config.toml
num_hidden_layers = 11
d_shared_expert = 0
moe_layers = [0, 1, 2, 3, 4, 5, 6, 7, 8, 9, 10]
balance_bias = false
lr_router = 0.000681
vocab_size = 2048
norm = "layernorm"
tie_word_embeddings = true
optimizer = "soap_variant"
beta2 = 0.98
batch_tokens = 131072
max_seq_len = 256
train_tokens = 455300000
dataset = "wikipedia_en"
Below are experts of layer 5 (counted from 0) of a mixture-of-experts language model. Rows are named router (the router's row for the expert), up (a neuron's input weights, with its number), down (a neuron's output weights, with its number) and show model dimensions 0-127. Each number is 128 + 24 x the weight over its row's rms, rounded and kept within 0 to 255. Numbers have three digits each.
After each expert's rows: "mostly gets" lists some tokens that are sent to it at least half of the time. This comes from a sample of Wikipedia text that the model never trained on.

# expert 28
router:133138150128159165105108138121142135134171161147081159120115115114111116125094113139109119144137102114104138117109153109128145112148126174109116133106141105138146105104127173119126115129130110100121137095087115119116095113121104149104115141070118101129169154142128150115167068112080113133133125117117125144150145124176075156100161103094189155137124182116144140121169113163092104113152
up1:092134142120114093149140143127109103098114110104134106113123107134078117126102077137095108106130157133116126107152120107139143108157094102073115121110087129105110087096130116102138104134171138159112133111145100087168138103078158168121109088153125104147123117145124138136108128090154134111135089109106106139127113099137088147141097122121113197146068118132114146112150155105104120146135
down1:125118148135118195137140123140157100128146110117121131109171136149116128109098134117142119131141153090148143156139174121138106165096136116189133105122165110120161124157154183126094143116150142105120154139130091171140113130085115127121131123110152090182111143110141125104115131069123124047153080130130159150162140131090137112135126119136114135119128173112162157082138095141088120142152
up2:156110116125151175116159122052141124120123105150108122138091156098211167141147141136087105144109122125093149142091111121125169130149135137121114154094164123114130150098132101165126138111086098133151124107122108104135109112148110125137145088099127150125160075131146183139123124135153127136107140156112138109092094099145130153107089115113128154142120142084142129127112137182128137167144
down2:115131151048134122097112116116155091167154115155158138136101154157106123155132127137117164139120070177136141158120115080157115134100125133109174148138097146164082118132116140135126119159132138128136131101115115166135115115119111140080153130117120064113130128149125147107144140122119096112108136102099097197144104153150126108118151159104094107134112135137120123170117134112146119189156
mostly gets: " John", " William", " David", " Robert", " Jo", " Peter"

# expert 10
router:146147173152135112087115142103116152141170134118137110141145163132165130139110104145095123145125139138113116090076141092118149127148145164160126166114138143151168140097151127106147103092142103113130115145155117157117096128162102175148124168104101104106136152100122149148134142123094149171139072093147123150136100143119109144122096092100130130105149146125110145146141117131101128113102
up1:122121091173177139060117147117144091142175123084097149100131118139137152149096076097126096097137114112113104087108106152135108092145119156162119127128175150150116113150130093109156106121158162142122148148146118150159115113138086139137158122117127116128101135119151160105131137128146108153141109107132120134110111188150166147152160148160120135090116151111116162073167116161121113116128
down1:121105129117130105171168105156109125127119141131165182126151154113090104158113101145064101119118126113142092133165123129108126151144131171108120119114125142133119165118162097143150116107129102131129115142141136149128137111095122106127143083104144158129130118169133124109089110178080113118144138136188152083130112104101071093121160132118099127129121119094125080115118144094161119133118
up2:178160166143092116147118142127096112102155132111152116078132125127154132133158108145124162160115146156134106163110095143093081161121136140154086101119158138107159122098133158152133100112192124140117164120130132186137117094112120108097139144131141107159120077123135148169153108112125095152108116096069163135091122134169135151135117132178150149160137129170119126126150201123138143134151
down2:109142124135124126123126157114128151122083095090088108129157159136176130130110126100141114104116116142160137170144118120174124116186085129100119166157136106073116159157144118135121131156115143101122106138111137135124120153148097121076086111108101117137161121158097141132088103118138107192132143124120112104141177134093165158095150127131124086121120125112160139113068120172134104133156
mostly gets: " st", " c", " h", " w", " sp", " ch"

# expert 38
router:104130142116142171086117184121114150130108139124131110088155195133137099131077114159148126127165112170101138140069128091113146070132140117118141104085112126164140093156112127142133147167141082120110110120155132114193135138091177122170111162090099106138114151150146135174122104148083150143137107113087128192148116114161132177125134136128092112122122132124140131126142108149131063099130
up0:114156136136112117149086149121130088175174134099115107133158122114142092077135123143180148166144133133130127154122141105118146117137149122156131118142125162135127103098118112147107119123164124152094162107116108141175152110156136100107088131112111128116146130166116125116136128102167124127128134142114128128121087087099095091138185128112166145157129159109153144111102139140129076115093
down0:125137115129186098133118122146101119134092131105123123121121111103109068107101135155133143129116147128139140108176148142124104119139148139115123091142146139086122134165126088133132139133092117114100096109151129133189127125120130148150133155130075156077115091149131215129131172104153145126127127142118104108153152167133180107123082100123125129104123094150158086117209137139142141121104
up1:090114127134181153109146085129162139143132097202172137091142102139118133180134137148138142136135074155120103103149201119165123121127111128120125142129115089102112156148147149145139118159100116160101173124095136138149124136089141125109091066139143126140090131144075141160123126114151139129113146115170167180128145109130135078135084111139130161094107134123132121134103165138123090125118
down1:130111117136091117149140117112146160166151203120130138137124142173151134136092155104153118157133133102135103154114085166136104126166149145151126136098157104142111126119119160143135162097110169130108088130147173113159150131083149131128142108136123137157119089121125092140136127143147165120121123155146121166125117143141111135156146118123165141131139113105125152147136097101121139140132
mostly gets: " La", " la", " S", "\\", " Sha", " Le"

# expert 59
router:103155174141154117105115165130146146173136132115137158096166129097127123170110114157113134100103115094136154128134124086163148089135135121105107107107099111163177146165132167142129100195149054135115131126160119132109135158110141099148103147090121142147170138106147121207120095177116124147134109117141132131106128144154108204114139138140149159129117142101147129165132072143069118125154
up0:115137136135117123122108125146134117163117110109101174144096127116080122112126103130148122155146117150143137130121122141133106132179116093148116124157108121119111157115115137130136112114131147133154085136111137126160134122131111115139108104108109082101109109129118094119134135160145068096118126115144131130137137084139154119078145108088148145124114087139110119099093101140160041117114
down0:182129088165152124061126111113117161096125140197139122094157146116133094152105164139102104115160135119118130133124146100133107133106114155101118109102109174100144136145122093099125153121139121135153143130119169108120133138120112110118072114126129154097135128097137104134143122141095107158136108132125154154140114133151117115125100141145124145098134121123109122133150126117118175133136
up1:136088150131138125110128132122128122133142095124127142117133088087183116139118108156109173129113151123153101107078141146169101130118130150114141144125119133120081137138113127178139134102135186107113118124110130149126082140070075116139126109151103131149137143092154103082157170135149137123110126111119105080164114108155153106094131131133106149166133112129109093151074129133166109151121
down1:173098157122106116097112159130144130155121134137125126139106148137124116154078122147124128122103103128133174147108172083094103143141116169084088129144093134124134151126114137108127113134116110150129142138146118094135115109145106125106127142154105142089121071128103099113136098140091141177108112101113135136131111141112110163169137129129153097106063182131128126115148161120093168118182
mostly gets: " \"", " Mi", " Mar", " San", " Ni", " Na"

# expert 16
router:146144141129164128100105117090136153139114133166133157101163152123173099161100112164131116088094112096087156120118126101136104064125142133107108090107074144130150128113130164149153121143167113101119146124143121107144120136130110123136121151098120076145179132123151170159137117161114114142166118055078096133159114132146132130099102112139110078111134145119122129164163114129093100067143
up0:121139095158135150099121115135084105134142176131149120138145137114138114163159121107182122131149121090127149134119114123120144125113104091121099116133096155113136140136101156108129129114121143152129153117130118090140060107134121125184108174134150137120141109120154134132128108076124183158130125143095090169154094125108151116135131095091158126129102169141126104090151136088106161134104
down0:101111139112111162135144159127127105143117078118105079156131171117120138141142114126084161166146074117121100130150156096103129104156067136143108071134096152157100162143146103100142105074129128124098092148147129123177132125143151089139123092139164178123138133170091085122121121109125156112103158097108150144132133096137163100120118136113116133104147108142162130127117091141142123138103
up1:136169167132129091105127122111086127126125138133132191087095110124127129122121123124103136119124086114128103090171099140073103119148114115205089111122102117122134145156136153134143138136145131095178120155115123125147123099137118128142130142152114124107130142118093152107161155129094109162171071159158126147158130132159168120139134139087104142092123140140127142175112130132076109146144
down1:134115106119110124134155144145097128139163149152120142154119115129142140130153121124140124147145115165187125151117147151123138097117128144124113112106141128153146108134138088136141128155153146101115133131156129117146124168108160128125106152151114130112122092129111091145158135167076166113137099210138102076140115112120111148156156162109155167114110121121077172116172128155158189145115
mostly gets: " I", "MPC", " ·", " +"

# expert 25
router:104157148145149120091121132116154121125090132147130166139139174117133105159120119128165109126157082139131139125118111094080154156143157091102142093128126170129189137118057141151116125132161102141107149127113118103129120164156105099129091161090106116141158188109117145149160110156093132139143114101116110129125130143161055125104170126145131123106143153134133166137171089132121077116151
up0:139098127152150127130064127126137134118100100141124120148120141086164163164141154062148155125112139145119105100121142091073144147141157134098149138135129106147151112100111119113155143168112122097111132168138128124149095095114116121172140121107093128099140090078118088188130090123162088152111126097128127174133109158183116115116143126124125078140142126143137151109145101154121099104146
down0:131165181114108114195135132150135151121136118118111153127132141134085174120139098167069076106163116172149153129092116142139130136129095116098104136149143118138123119130072145115123135165122147080145134099140147142098151133134068121126128148134144142196122112136157108135108124096149115117147133163109130109162154130091154127140137123129118149115124151130153143123132142118133111081110
up1:137132142142118136096105105156177131118117173139126119140148129137121128112159157179083131165094153166110120158132141164120087103118128099113126119123085133155139128140146136150110102121147081150157114137176122131161111133112127129106087119143131114127139113161158142117139162149145120137140158120089142131139107138141137148140130156140131105100085105096138178136090107092114108135102
down1:132108094084133139166118096115143116131115091121086113167147110109125149141173118128162116109150079097135124112141116150172150144092079093125096152132129082126137147114099184095124096099125173127150134132124153140109116160089147148129140092123135140124143146117142128147164100089165150129129117077098159118163149115167156124154105134115136155097122140148150138106129118136128138124090
mostly gets: " 2010", " 2019", " 2002", " 2018", " 2009", " 2021"

# expert 40
router:137139123107148133080123138112134150130144157111127192114139176082098108174158122161133133107110117154116126108107123095115127113130129125121117118113123129143127144125124175128136117112179110134117145116126071126163124137148115114209132157120101091127131123113143138157137119115121114138131113122081126131102135140131111143129152149076140101118144119134113145173107084139130120149133
up1:134169137124129124110148108130155137123111156158145141128155125109111109101082151110164096104128103157140105161093099095130155164126095171120102144135104110128106170123120097134141122210115145161093133138128100153135129181094085155115157108112173127083129132136118117130130137172093144107121134139115145091125057157086140129131124142116126150156076137102110099125142103124116129099112
down1:146150088134148122132124114099151166110094104106141090098150172085113103095093114138109091157114109124152135116146155096124143153091147141157099103134126115135164134122123119090118140136130105130144093149143141144134172114128075136119195135119139126146106140180129079149134157079157182111124126147099128109158107172133120129114129142146078092184161130158109101132158127132107145143134
up2:123138168139103149126125134129121133135115138117096117121155100152113138101111109125148113141115107171124142111115120165112115109147139149136121094131138176128099149129126112129134094090144180121148158129167167153167122104103154098169131103157102147154125148131091133142128149117111109194137068169083081119095137107123118118124129155157109088162164172140122155173145114138157170097128
down2:146129156122140144115155124111138143131144120102153141148140138122121142171151082127110140120134186123153131143172100112129102167136082146151192112104153135123135141121130137128147110131107142144116111149129084134080105153099117154155058135151140169105123120138118117147155127153136122134137165128133113103137083123159123132123100119140120122141141124116137158124155156123147186135130
mostly gets: " A", " Z", " Y", " N", " X", " V"

# expert 13
router:169129167149119117113123153144176180172109085176118122103155134127177087151141158141112100073157114098120134120111132117112097103143181165089125138128127148126165126148082127130115133167151117126134167088138101125147158130167097117168126170106128130119131151133137146129142138111139137144157109126089126150140085116107092147098117093119113160134089124092161138136150134131120101133121
up1:122119137149089115112130110185137122167142126140119149100125117165124128137139128143123122107184157125098097144142162116093105145112158112106128134113137125081145125138129096089101107137154133148138131119126117078125133185130154091132154132152081137153155130137140189138153111139179151122129062096082162132174158104149100159108113135146106117119145163099128104131144114145051092140112
down1:129120098140079111125116086105125109115095149081122115154178112148141138116127120129122150105097102148163087133159129125191138144117101143137142106152115120145115126091118090196159119126121128095152144175123117117117069124112124150126139151150099116093092139116105094138071142089120151136167119089076121150138185143149120134132142133148132090119087148132143123146140126124142112127140
up2:141170133187082116117111127145108094139168107115070100142118139127119126119138155128115149092185164123063120115140117164114107129153138152099047117131152124129156162116118109137101174143139138146112122140098094124108163163103174140145175121110121117133114142105092120117124129106128058118151130138099158059172166168117144098138120093120134121096092104119145118111118121164127145133172
down2:170128098152135144116192085123125124112087098095126108137146140113087107114172164101097145072196114116117152116114145118114120139090151101145112134152156177125150147132121146141114097105134153160094126119148140129092088132089119105104171156108110062108097107133188140128142133137139087146123114095126128107137160173117144109093147122128136118121148129153123140117122081125113122123123
mostly gets: " dis", " Bar", " Li", " War", " Char", " war"

# expert 2
router:125161132178143107122128119130171183139115135169124119117158159096162110115138114137092113102125112135116178146140116074119134131128106105134132101099094164122130140122124153118139134129210123120107115106115128121145128139147121151114125109112130080110138138115126152124108110195095120158150139065119129137159143116116062155114149105096117118119134147113146136117153136171123095124137
up1:146112090121151081151095139154131108140085117139095164133177151133104113117089123124140141087064106149123153118149145134144113101116100143098127182096103182157140103092159148132145152140129161131095155146105107113095123154085124155127111111135110109175128138114104112152158158120149141131119177088129115163147093114139137114138136099110137066142141140131126170111166155117148197106123
down1:140113116137105144173124121139101139134164142118134131136167135114086146112119154134111130106153126090145119161097130131157114092155136130106107162118119131133112100124119142152112164170106120145115125152108136076108131128136041144162146125123122114155125143116103147134112116138122138177179106144204159126109135148124094150146143112133124125204117115132141086128158088107122150102105
up2:127127125123113138117133155146158135117123169174122115089103152161173115134085147124090141137125138099081165128115156145136118116143137102147084113114150149145111144141116200095098133159078129093190105158137112109134102164109159086123157089146115135143180180148143104098081168090099123145110087137097100121114127156104113157107177157133086122099149134114133143144128096125125111176086
down2:169109098147128109138148099110121112110126112113101059170116124151099163110121209159125104181125101142130152150117112142142159094104129111109123154148128103131079119090102106090128103117136123101108131145137152117136112140141158112152099132145159160111136161129097112111148107139127145105149167112116127125202094146136142122137135100106145127106121121119069144126072143139135155116174
mostly gets: "–3", "–2", " 0", "–0", "9", " 6"

# expert 35
router:122145146148152193125103170074138175102122142149074136100132154125100122139069108119126109113168139102117116137113108119107131099129121133116135142073107113158142116121109146126107107157165120133104104169092108142129118135120124108144108130093102091130146162144110130178161124126140102140156110104079161137121110125110112163075085130122140117096071077103184141155137114143125103151151
up1:141100129144119112109117158140168153123114112102126115107086135114130120134071159124113143108130145136117126193127100152134110139106139112075108122115098128138176138093107138114078112140149123113119142184109139138139105119106158093151134100141135150149099147123148121156095140122125118155170086123129126109141118120117158104151143173112124138125115144158147155118163137128114097145128
down1:118122133154093087107131150092179108120144089106117144134131123121170138069080152115137148162128132100138113139139140127155138134118081136139137141116092178068158139131095148153128095154085146113156171117122135127113146123110144124105091140089119136085157111139162088150114155113134105130116145097128117153139101100154115098129115140152132155144110094134088117165131170123142117088147
up2:139083136057093126137136126106147106128118115083093126102154073109119142139192127103151088152092135093136106136120080133142137098151191085133116171134095136164134132094120163137122145132190064117135114153160099105124125132117168116141115122131136125115116141119079139118140120091088114131135094122080126110106114089154165105143114127154121091138112131126154116096115106131129108139193
down2:147103122146150126085116155152103144096126131169122134159125081139142091143100133117186121102157130128119144134146112096098118158144128125135072139137119129123081134140143123149098120136168194129108140140104114125150136134113117114115176116106131099119127094116114135155120130124033120104110127107109169118116130136099098124116157109091108137176111106115110153158130107151134124145140
mostly gets: " Ra", " Ha", " Da", " Gra", "la", " Wa"

# expert 18
router:152157186126145133128114172099130160123146094142086112114148172121134118159126100129036133084107122089089159105108117146090155064129106145135138138121124170137166144096142127155113128143150114118103152132113122095172117134186125131157091165091122106132153130118150149151132145118115112142142097117134142150143144153140113160115140133096126143131120129098137131156145130134100116132120
up0:077165138135134166115135133084117169141105091174127174096090144181127158153123123123167105106079106079149119116132075141110135135126131117118115132108134143176119138086087118152088109125121125132125119149124156105130129098089133171196078153125111098157166120124201116114107120180140138119152133121143121151120129122130125125158128163134121103154118076154180116150159116101149106116116
down0:103145144097119170158134097131164144115120135105155180137129109140112171127132129092144151166103160131137103147151160131141152130130124114088150132104160139138125114139128136130151134090163121140153121102137148184123147120117153152174132087110169104141123128102104114136087110112097126128113137159115160085103112098146126120115125116097108081170140173124145150132100107150152163113117
up1:111154144117144160140120170131139137158104099129135092100122128174119158070118143101147073136107104097128164103112123124128155114135127147136100125096113175163132099114111061116118118152158091116110075151102100119145144139114099139144104158128084114152134139111097145121115170077139149141120138087102172098155092165105105156123132131082111117121138126106114095126124082142147130178147
down1:108089140091118124112137114088103143120099099136132110139139085130105140152114136100134143134168156141132129113131135094173149151120099160143098121089175140147150111121144139114105147136111102174171097119088123140098126105157089126071161105142107152188137119136112137159096121137128094167122110093136129143114096152142110131158104115140110152174141127078141125104135101162117148164100
mostly gets: " do", " Su", " Du", " su", " Hu", " Ju"

# expert 26
router:127159127138127118121090137079140153132119112115121103090138146106137141174093106152131111115125115155117140155110118131111118148130137127130112133115083112141136138098111165105137108124137102152148146075124080118131057153136107157161106145082121117138154158120145177126136080130119155143145121133132126139136083130152093159098085086085114092142117166151147162140144106144129156087159
up0:086119152143114165165079151117168177158148119111101180135096115118111155116117147084166142109152122143156158160123128080091159103173131103141147129129108101131102098118103087105141139146090127128140133123175131151109095115116143150180160128153101176140120125131100124108091140156140162087150116170097130151118095115125089137125107143108113132130120080117101115107146141155133069138134
down0:164124140129147100113169126137128151137146136133137127124095159126114122120098119148138107137105168129126147115132108084184154123143176152096070116154182118144149139122138133126111171115158117118127109124122152115119183110147079101154131119095168124170137152139112140181135099063102105085157142135101122130149169150115115142123117192100123153120163162113138162106156126132130149124154
up1:117103112165133103146160140150167148195151172105152136117089147132110106137164156087121144095119145138118166140121196100127095119138107164192123126120110160118132117124144163117125128153139133111104121104120115188141131155143109108116148139150103127154104136107086126117149110132170141130123139124140155123096167125128110139120127122123127128127106128131137091119137157131156171115166
down1:159128109123163151131139142159166159133156160118111137183152124124117118095148138099097097061125100164092079105113148111114092147114167116159131115108130169123102104109145133112139139136107108089112121090082132158171115135130114129102108136131115111080146153121139138077081104124088134128102150106137163115107094125166154128156115121144167152132127128119140052087106114130094101147140
mostly gets: ").", ".", " ==", "?"

# expert 3
router:159127123105145116141100140126151154138137151139126107128159111098145113133140094148062169109113129092126140074126118145081142068147129128091127153118109121128146173166134164155123150134147107109117135124131114082144122145139143130150120158113141105069141160102135146130127129161117103149147089141129140124145097114127121111131113067129150085117094179121153162153129093143113113114137
up1:113091140168145123132105100121125103135129118103141133137120093136148151102164122147112101137132089105140116103146143096141116077164092168116118143110142126116141091154094115117139136132143104081102134139137116135098108150127153060156130138139163126097122093140130129140140118117176173126158143069142120097146125159170081075127121155126149085145099094113146125134111131118114162150139
down1:170134103135132146110156107101127131127101135127095087153114148111158132158142120115106137116088113144152104114103134096114135089118121113126120135097091112135089121127132140183103080133126096159153150139129119108140140146159149117129112109153141117171122146090092110117129147150143087142109093147127156152094146121106123128117125115118124137178097085108148105165107153133174149172131
up2:106149121137140142101162110077146105134108175090127122137115091152146124107134119134129155124131082120110159130153105142069109137129124139130167116136122170154120112145141140131126144140117147164094149116116098108124109139076129118158112133087176118102098167166131156101083107081172149169109152129142100088156105129133086153128113103171137141130111098143109153106138142157107143142108
down2:159069132119103147163096191122099127153114173103132126079174157102118147106127130136180131125131104132170090131156126118153122130123102133149148121100091112150114153137148139119137102131173125107125108126161133137133072105089119073156192158137149135131135110123127108127114140125140143105155108085167123142160116130157117144156135103139115110095054096136112118146121139134121131140133
mostly gets: " describe", " provide", " close", " ex", " allow", " remain"

# expert 48
router:144157144142137119124160156160146174154110138117110175102132141119122093139125122125158105094082113175106129137098112101084115138132093127101130130112115150130149111121148118098131137135145112118144162115145125107130106151172124134157099135092077102148123099135159157157139124162091137141127134065096117154178088148105133159062146150144130152105147155105211180145142101161117115136146
up1:122109147141127153110164147140147123135083163144104144097130111120125173136108139135166105092057134141128145164159119122101124082149126176107110165084119134110133118115186104087131132111156121172143109105158111145121112153111134133144137139095162130116127145143118120139122165122121171114141098144118117122089103160127125161111129174116127124113152110125134121118119129138129106138154
down1:142204118073137098135146154142128148123125150135096161155116115100070126092087106103100139153116122188129145138102106135187154156129136133112131132159115135130106123111159150130157156133124125156145120139121175113140159144130118129099124125135104151129106108173131139142123181129105113106119129094061080152103105095118149155122114088151116121133115147093109177149137123130115137122122
up2:142113122092131159082145143140093182183092175149137151129142134117123114116153142162136166135164146093119108118145123148105123137157148131138102152111095115128127113120126102132110133112128111124143080124144149131147108123214127144161193147091178136100109135087103136149115070114095139103158144120148135114135105134149119134088136159130106101127141130105136130135143105164119122103098
down2:177133087193142119096169111135100127129131154082126135144144130188141143107149118100153121077155140140120100151117106087117138125119127119120083144136149059092186117156112124155119140129113119150142148178124123093105121152168139129177151123119143089124132125097177114104121116125098155157097139153154135138101117137110131142087174121158194111177115117108161139123115103123154090117127
mostly gets: " so", " Ko", "jo", "cho", "ko", "vo"

# expert 11
router:121154147160133150121098136091126134151076104145116133121136130117131133148141109135121133126112143141079101110086081116104141067162119139109106130065108132126137082185097162167142106131137077106136126142130128116211112154158101124123097119126122095136123131119136124148164153136122153140185085143119117116144163156171105119119111115111149119108179139111126124135164121143124116140125
up1:095128115137174153099147129139106151120115110135134130106110115116126129126126130149142137127084179139132133121157107136097126156155174138109120120139115117132159084183127114206153113087116125169079120108108080152178128124121092108138146102138139118132127123136117096117110172172106131144146120111137116104141104129177148094167123112096166125150151086146157122128106152157121107140150
down1:110111130118088129153119162126119100128147150144092134092116129127120121160127136103147104139124122110112131134149129123117129123143166073112139125087142098113149105151125175147057111165127140167101122106115143074104122166116147098122112152187101165166120125118120162095100110131079145129131082142155154143118096163137093144162179118093112114090128112150105146149130142122138129134150
up2:146100128133129105131110098135125116118113125161128161147100144114106144124093116104099133112111140189153091147098079132099153128116114134110178087098134099105137130149121178133140134117143065080123176146129144142090155111111139128142159103104102110121141114121133116177122132071163153076105145137124160137183125130132126146145192177122123096088121141147143161146139149149119097093112
down2:099125098138095108134067123141128136178127111094114113112142127098146102162153165170135138134134115171142163135132110164087089108135104132090151147109127112102093114121130145174169151120141129132158141124138135130099134123132140100141150100130187106093116126148162129097112103130126117147150145137111135149154079094127098110112160105126108118152143113121156154137105187161109165089073
mostly gets: " control", " support", " attack", " change", " use", " help"

# expert 49
router:145153134161146119121125141100147161167110126132115168124119143070144120128131109152123072106146160150134168116069113086099169149151146131114087159116102132163142138142115150108175118102136103100141126111118145119126110155190152093172115137101108095132149136100148198144125111135078121141130130090127117128121149144124101150118134114125116078113081109094118108127149107139119108109148
up2:143112130126145084123151106144087085133189131149139074108144129113154129099116120162129128121138132133142157161113161149164104134166136135112120134096122155097176143141097134138123097111118150136150107095134120148092140155139147107136132084133139139128172102127119109142083105125147136140077124133131120133101127124134153119092112150159118128126124141076185123156089117133137093130121
down2:119140127154126137100118130095150137096101074123157146155153180110124145161172126131107109140104116146133141162136145113133148150115127114164132154173124130140108115152117117127127130138147106109099122102155115176106127141143123108160102124153170152155116137126100082091095097094102132136173192147110091129104152143130132120140117120121159132047114169139101162128146118136113133135164
up3:186158073160169163119147145083140125111124152124126113126115104113093147112118099129141121139140108122128107127148161124112100129108153137103128151148107092140138146115116122109130187074137137133073095166101122116094088121162141129121121128126108161134162153098144165099122113127138108168135125153120101179179125152113125164133153124134103118107127122077123155167150132146153174117103
down3:118145134133098149128152122140096162116151173106131129123096136112125096148157094081130106145085159141125094122100128096147139124065169119107130120129104108090171134094106115153132143140120104091199120120126120122101143138100147142082128158152133072140172110126118076122107139140106145115097102164128121114152130095148139080120120171144152121118167110093122137159164153131119114075121
mostly gets: " 19", " (19", " (18", " 18", " January", "–19"

# expert 54
router:145156132133137132098129119140141123126136054164138163089146134099140090120122104142133115126120125139132136141101143128127181150166125158118119133134112133136134134124124142138150135151134114066120178135158143144137087125124096101129099149116147133113113164085103110168154137146085132152148132083112123144169120187181107111112107156069126094110085117130120157097126145142103092117129
up1:137130144131148099155158122186124123140093139126143143114107101112131143133097135157107131108149105124124163091146125107133146081113102120132130116094095127125108115143143144094080139146157136123135157157131103100126125146096134074119144127119125135162103105103158145125115104120155154110122123131139112103140099119133117108170129116118127152125144133130092146145113156083123121081174
down1:110136108111133112135105128162171143113129107090114115112127101130115125116074149084127142108169132129108098136130174129150167141089081152102109146132087107122140143183117163116128147109167146116122144115160178121094121169148127095107144135127123137130142121125164159133102135172128137138080097093088093128157161125134152125120138136153138144129124140113134159134070124094101156102137
up2:113160091112172162114106119151123111139149097136164133137127139066147091216143115169156102106139133133175128128082142118119079108102145135148123116131102152148108097151133125175136142115089144134088090130125138141083093132120119109120108134134162117138134144127088114145119125133140103156126106157180170155132159123113130175152112156103071117112162114145091140123103147117115094135128
down2:118099159124115128150137142117143146120148143140088126127121137155122164088097133080190133144101115107143114163135158129178149186148127115132131149129104179152083169106103104127125107122138170109123138146101096135129164127114120116088105121120113132122121116135110159107126143154150120140148146152070054116125096139142147138126097129112142131090139184123163147161075130153125132178108
mostly gets: " York", " London", " Smith", " California", " Washington", "ville"

# expert 56
router:143144137123142157117127162105108140185147150143165194114161126110117137116135127133084128110152112108143128095115096133097116066150140165119105113085118149126128142163100143137129132124133080073137183129122127086144129165143096102089134158111100151097111126130163129140156095134107138145150111134140166123141146140155151138126132117127183098113148174140144133123122098156104125151111
up0:084140165124107175129141127096074145141134122141120129147102139112134110191115110145092071119124107108116137127129163135126129132112125139133107141129144150128130166099112157117079123164111133146157123126101152109121096159108118155120111124067136170086110138164132126123143110128105078157138147126134164115123107160077121137156118134129137103127167137135117143132170130142119127157122
down0:138128161155117148085113183165133134104135104113106108140100116133120149155130119097123145160154147119100111110130107153092146120117111100155152115104091131118116096140097109163100145160125143114149124080114109138149117128111159130106145146142136120131129112080132106089124125092139110157098083151138143146186102139148092175139117138098173139107143109151142103121120135147139147117121
up1:144098130097130146120129140141135080137146143157143103105114084077169135100155140146095122106127142148126107122098099144100103135155155155127109117099133129106150118128153112092191138087126112146134158117158135093098099164130127138123153106091110127083094104155159149114153155139109136160124103150120122102124115097143138100111109170159153173136163133103192126128120059114160112095126
down1:086152099147131157118140136120148117149106113141164112174131141116127146100129098114125064132126142092121157128128099140124147109131172089136079133134158109151134130109117159130148144135106143112158191103168105167166131126131135157144107131105079113122107121139161187175153105047107133147115118120090135096099124106150130136153120129162170117118119131118093107102151145119105128120128
mostly gets: " creat", " list", " success", " sign", " design", " List"

# expert 34
router:149147177113130139121094121108151153128137133129117134117145150052120104142136108138162115137148090112072127104152118120149104102177139096092116134132101138152115132127131108148155065175165099116130140167087157106147087097119122095201125097104111136095131139131145125136094141172107123126135084135092113134118122159140093122135153098083102134101108178134123139158123136143124111156169
up0:093080120137113107127097110134126152118078166135117120099123138152116162125094121115160142135093149150155143167123080139111144120117083118164134137110136110132148118094113117095100110122065108114118132088107110102117147128146144127149144102130133190124142158118152153113153101094120162124162106140159179142155134143112136144133103117129098138149159125128153103128093079164154152109120
down0:076124141122116146114116072139099144113088142139164092193119109087101135114122116136110132138132153135135130133128117146120143163075124127176135101150154137141132111112129153129110094090137151124119120099163121145109151116085118141135150136148097114153114095118107105145154123105141136082143182130109124188162183104117089160131080100102121122157120121129084116126132116131124135150157
up1:153104135128146142101136154121151119120109121134126147135119096090124159158093128136154126050102092120141146089158110057127130118165124118145090145153102150130152129106097175172126127113144126124129096131135148097162112149117124107129101107107145115168109046082147123144112122116169161155133114166167156107091106163147144097138117156151141161144153148115134125119128169084143134140113
down1:189141122135138126176157094140089072117107126147100124116129118108164102116117118103167173084088166141133122128142140183145124119103174139105162113122102141136101177113144109152090134125162125125142166148140108133078115134118147142159151120129133085154126077125130136105139108120106117121124087142114117128134159104125118110103128136134137126162075134171126136113152137133169113113126
mostly gets: " made", " used", " played", " won", " released", " known"

# expert 23
router:145134127118158139109113152055108144127153150135128133122133136127157119140132107141133130103148113134106122121104129109076161084137204124119119110070125198140159159135060137097125141142168126129129138116098115144163101152130129135157118145109139109124128139121153117168186087158093114151141115071149103131134093139144122123122108133107117122126149164113130146164125136142123145123112
up1:126079131121109156157083137162129090158098132132140112130131127136113106132072116169108166091149142170092123111146132111102136093136157151129142134112111147165116161115124103130140165142128089098117125173143125123100117101151176105117155102125127123094147151106111132086130119161121104133171124115073135095138081111138119148155145109115081142144169117111157122131158131143113097111096
down1:114094099077125176140073133123105121143135130112189094133140119120158129109116074133114118133137123144091087118123118146144131125133160143113123139088142123136141152086109137124130108125117126140094154122093098145134119136128141127121102135174142153109109172119090128122118226184144120098113132147153123101111092162122096080087152156131132175131152146099084130152121133137149140136146
up2:158101125137083133120185122111140165129116128196147096155110158079132136116156099152094155109148164150127079122114131159105131104144149127116115098139099139094115116140133120116144097109117095133136163080092119148143099127126116125098090137122144138147155120136165121163114069124124136113125156133099129153148071139094103152114065137142106106141119100144125077122123133140132122135142
down2:144110160107154104120084136096120135136154133162180056124134149101134144145101176087114113130140132121116097176108147146122163131131111113115119133139081114139090128099128151084127125100091123139134133176146120153105122131088148140134111158109149126157142141123132111127118158133143131196130107136150127127138127110115138142132181119182129165115123126085151137102118150128122110117127
mostly gets: " d", " K", " g", " f", " b", " G"